From a checkpoint of a small mixture-of-experts model trained on Wikipedia.
Experts: 32 experts in each of 7 layers, 352 GeGLU neurons an expert, 1 pick a token, a softmax router.
Below are experts of layer 2 (counted from 0) of a mixture-of-experts language model. Rows are named router (the router's row for the expert) and show model dimensions 256-383. Each number is 50 + 12 x the weight over its row's rms, rounded and kept within 0 to 99.
Before each expert's rows: "comes before" lists some tokens at least twice as common just after its tokens as in all text; "raises" lists some tokens whose logits its average output raises strongly, later layers aside. This comes from a sample of Wikipedia text that the model never trained on. Tokens count by the router's weight.

# expert 16
comes before: "1", "2", "3", "4", "5", "0"
raises: "1", "2", "10", "3", "4", "21"
router:42 64 52 49 49 42 46 58 48 49 48 51 44 48 59 41 68 63 43 35 50 40 39 45 51 43 46 70 57 31 47 51 40 28 51 40 52 36 43 47 44 24 43 44 46 43 58 40 58 60 52 65 57 47 49 34 27 39 33 29 41 58 42 45 69 62 53 46 59 33 64 43 41 41 55 63 59 52 43 44 46 48 66 65 60 48 54 68 64 44 65 61 42 29 55 36 60 32 52 69 58 42 44 52 46 57 45 44 39 51 61 43 78 60 61 69 56 48 57 42 47 62 49 54 39 70 32 19

# expert 6
comes before: "00", "0", "\n\n", "1", "5", "2"
raises: "10", "8", "11", "21", "5", "1"
router:38 33 41 53 48 59 50 45 50 76 58 43 56 49 52 36 34 60 39 62 44 48 52 70 62 57 45 45 42 54 69 61 36 57 25 72 57 50 34 43 53 53 66 51 70 31 55 48 33 44 35 55 59 45 37 76 53 22 29 49 53 32 64 72 45 57 53 38 55 54 48 60 51 54 50 56 52 65 63 47 60 53 40 41 61 53 60 62 58 62 60 52 45 42 52 34 27 46 60 66 35 30 70 55 46 45 45 42 60 36 35 52 54 78 58 58 63 48 50 48 51 64 24 53 64 47 13 37

# expert 15
comes before: " of", " of the", " and", ".", " was", ","
raises: ",", " and", " in", ".", " (", " or"
router:41 65 39 65 55 68 41 51 48 43 41 61 55 55 60 52 56 38 56 51 55 63 56 39 31 43 58 39 46 48 77 67 59 58 51 55 46 31 53 66 51 43 41 49 44 51 48 67 43 55 58 70 44 49 62 56 59 37 56 50 57 49 19 52 49 50 46 44 38 54 60 67 46 47 55 30 59 66 50 20 54 58 50 37 33 59 56 42 59 64 41 46 42 56 37 59 39 46 80 60 64 42 38 54 60 60 58 48 51 43 61 60 57 54 55 25 66 16 51 63 51 25 30 14 46 33 36 64

# expert 19
comes before: ":", ": ", "022", "016", "023", "017"
raises: "019", "020", "011", "016", "014", "015"
router:45 49 57 47 46 35 54 42 35 65 60 43 59 40 46 50 67 20 44 82 65 51 68 52 38 33 56 52 77 43 68 54 43 71 58 31 49 54 50 40 71 36 64 62 42 43 70 55 39 71 39 48 41 60 57 47 36 78 51 46 44 47 51 62 44 66 50 57 36 40 51 53 51 42 61 56 55 37 50 53 48 26 55 38 60 32 30 59 71 55 39 36 51 39 66 85 57 51 35 62 56 37 58 67 50 49 63 47 35 65 36 44 38 77 58 55 58 56 60 57 43 44 32 54 60 49 52 37

# expert 8
comes before: "\n", "\n\n", " MP", " x", " ·", " % |"
raises: "\n", "\n\n", " n/"
router:56 42 40 58 50 48 55 52 33 58 60 49 59 68 51 36 76 45 54 51 52 51 44 56 50 69 64 52 64 35 36 62 37 64 42 47 39 57 54 44 68 51 42 63 59 39 57 36 62 58 40 55 53 54 53 37 48 57 38 38 28 25 50 56 52 36 40 41 44 67 41 55 43 59 27 70 73 64 45 52 66 58 47 26 34 64 49 55 58 75 43 53 43 25 47 65 48 52 71 38 34 38 45 44 51 64 60 47 45 80 59 47 47 76 32 57 61 35 35 56 52 37 45 57 21 31 51 56

# expert 25
comes before: "| ", "=", "|", "==", "The", "==="
raises: "===", "==", "====", "==See also==", "In", "==P"
router:74 58 45 42 42 68 28 48 40 48 44 45 43 24 48 66 57 33 56 50 56 77 44 70 52 37 37 47 47 65 53 34 45 32 66 28 38 59 76 67 62 52 50 32 44 38 38 52 39 58 47 48 85 61 51 45 33 52 55 40 23 39 66 43 44 64 62 48 50 34 62 43 56 42 20 60 56 49 65 44 49 44 39 51 63 72 47 60 59 42 56 38 42 65 67 45 38 53 39 38 49 37 42 51 43 24 33 27 56 51 66 41 57 51 56 55 60 60 44 51 50 45 50 69 41 52 67 58

# expert 13
comes before: "-", "1", "- ", "2", "The", "- B"
raises: "-", "- D", "- C", "- W", "- St", "- M"
router:43 54 36 21 52 26 31 52 40 71 38 51 55 70 51 55 29 57 60 72 30 53 47 59 55 57 36 71 32 82 39 56 49 52 49 30 62 49 42 49 42 37 45 47 63 35 63 33 44 59 26 51 57 44 67 40 50 56 37 45 68 59 56 50 69 40 63 53 44 39 40 55 43 23 29 41 28 69 48 50 41 59 59 28 70 36 43 48 31 54 62 30 44 71 52 42 56 54 47 49 38 48 41 17 57 54 51 35 28 58 52 52 50 47 53 62 73 59 54 40 34 45 54 50 51 45 43 57

# expert 28
comes before: " | ", ".", "–", " |", "; ", ","
raises: ".", " |", " | ", ",", " in", " ("
router:48 51 51 57 40 32 61 72 39 57 45 39 41 64 58 62 35 53 50 77 32 45 53 58 57 52 45 52 40 48 54 47 78 28 56 43 45 68 43 69 52 52 36 53 65 47 49 50 65 53 51 36 53 29 44 62 52 54 65 51 41 34 47 43 52 24 46 58 48 53 34 62 30 59 64 59 52 42 51 39 42 51 42 54 55 57 46 41 52 55 54 41 44 77 41 67 18 33 40 31 60 61 50 43 64 29 52 39 55 66 51 43 54 50 47 61 43 45 49 33 43 43 51 52 52 48 47 46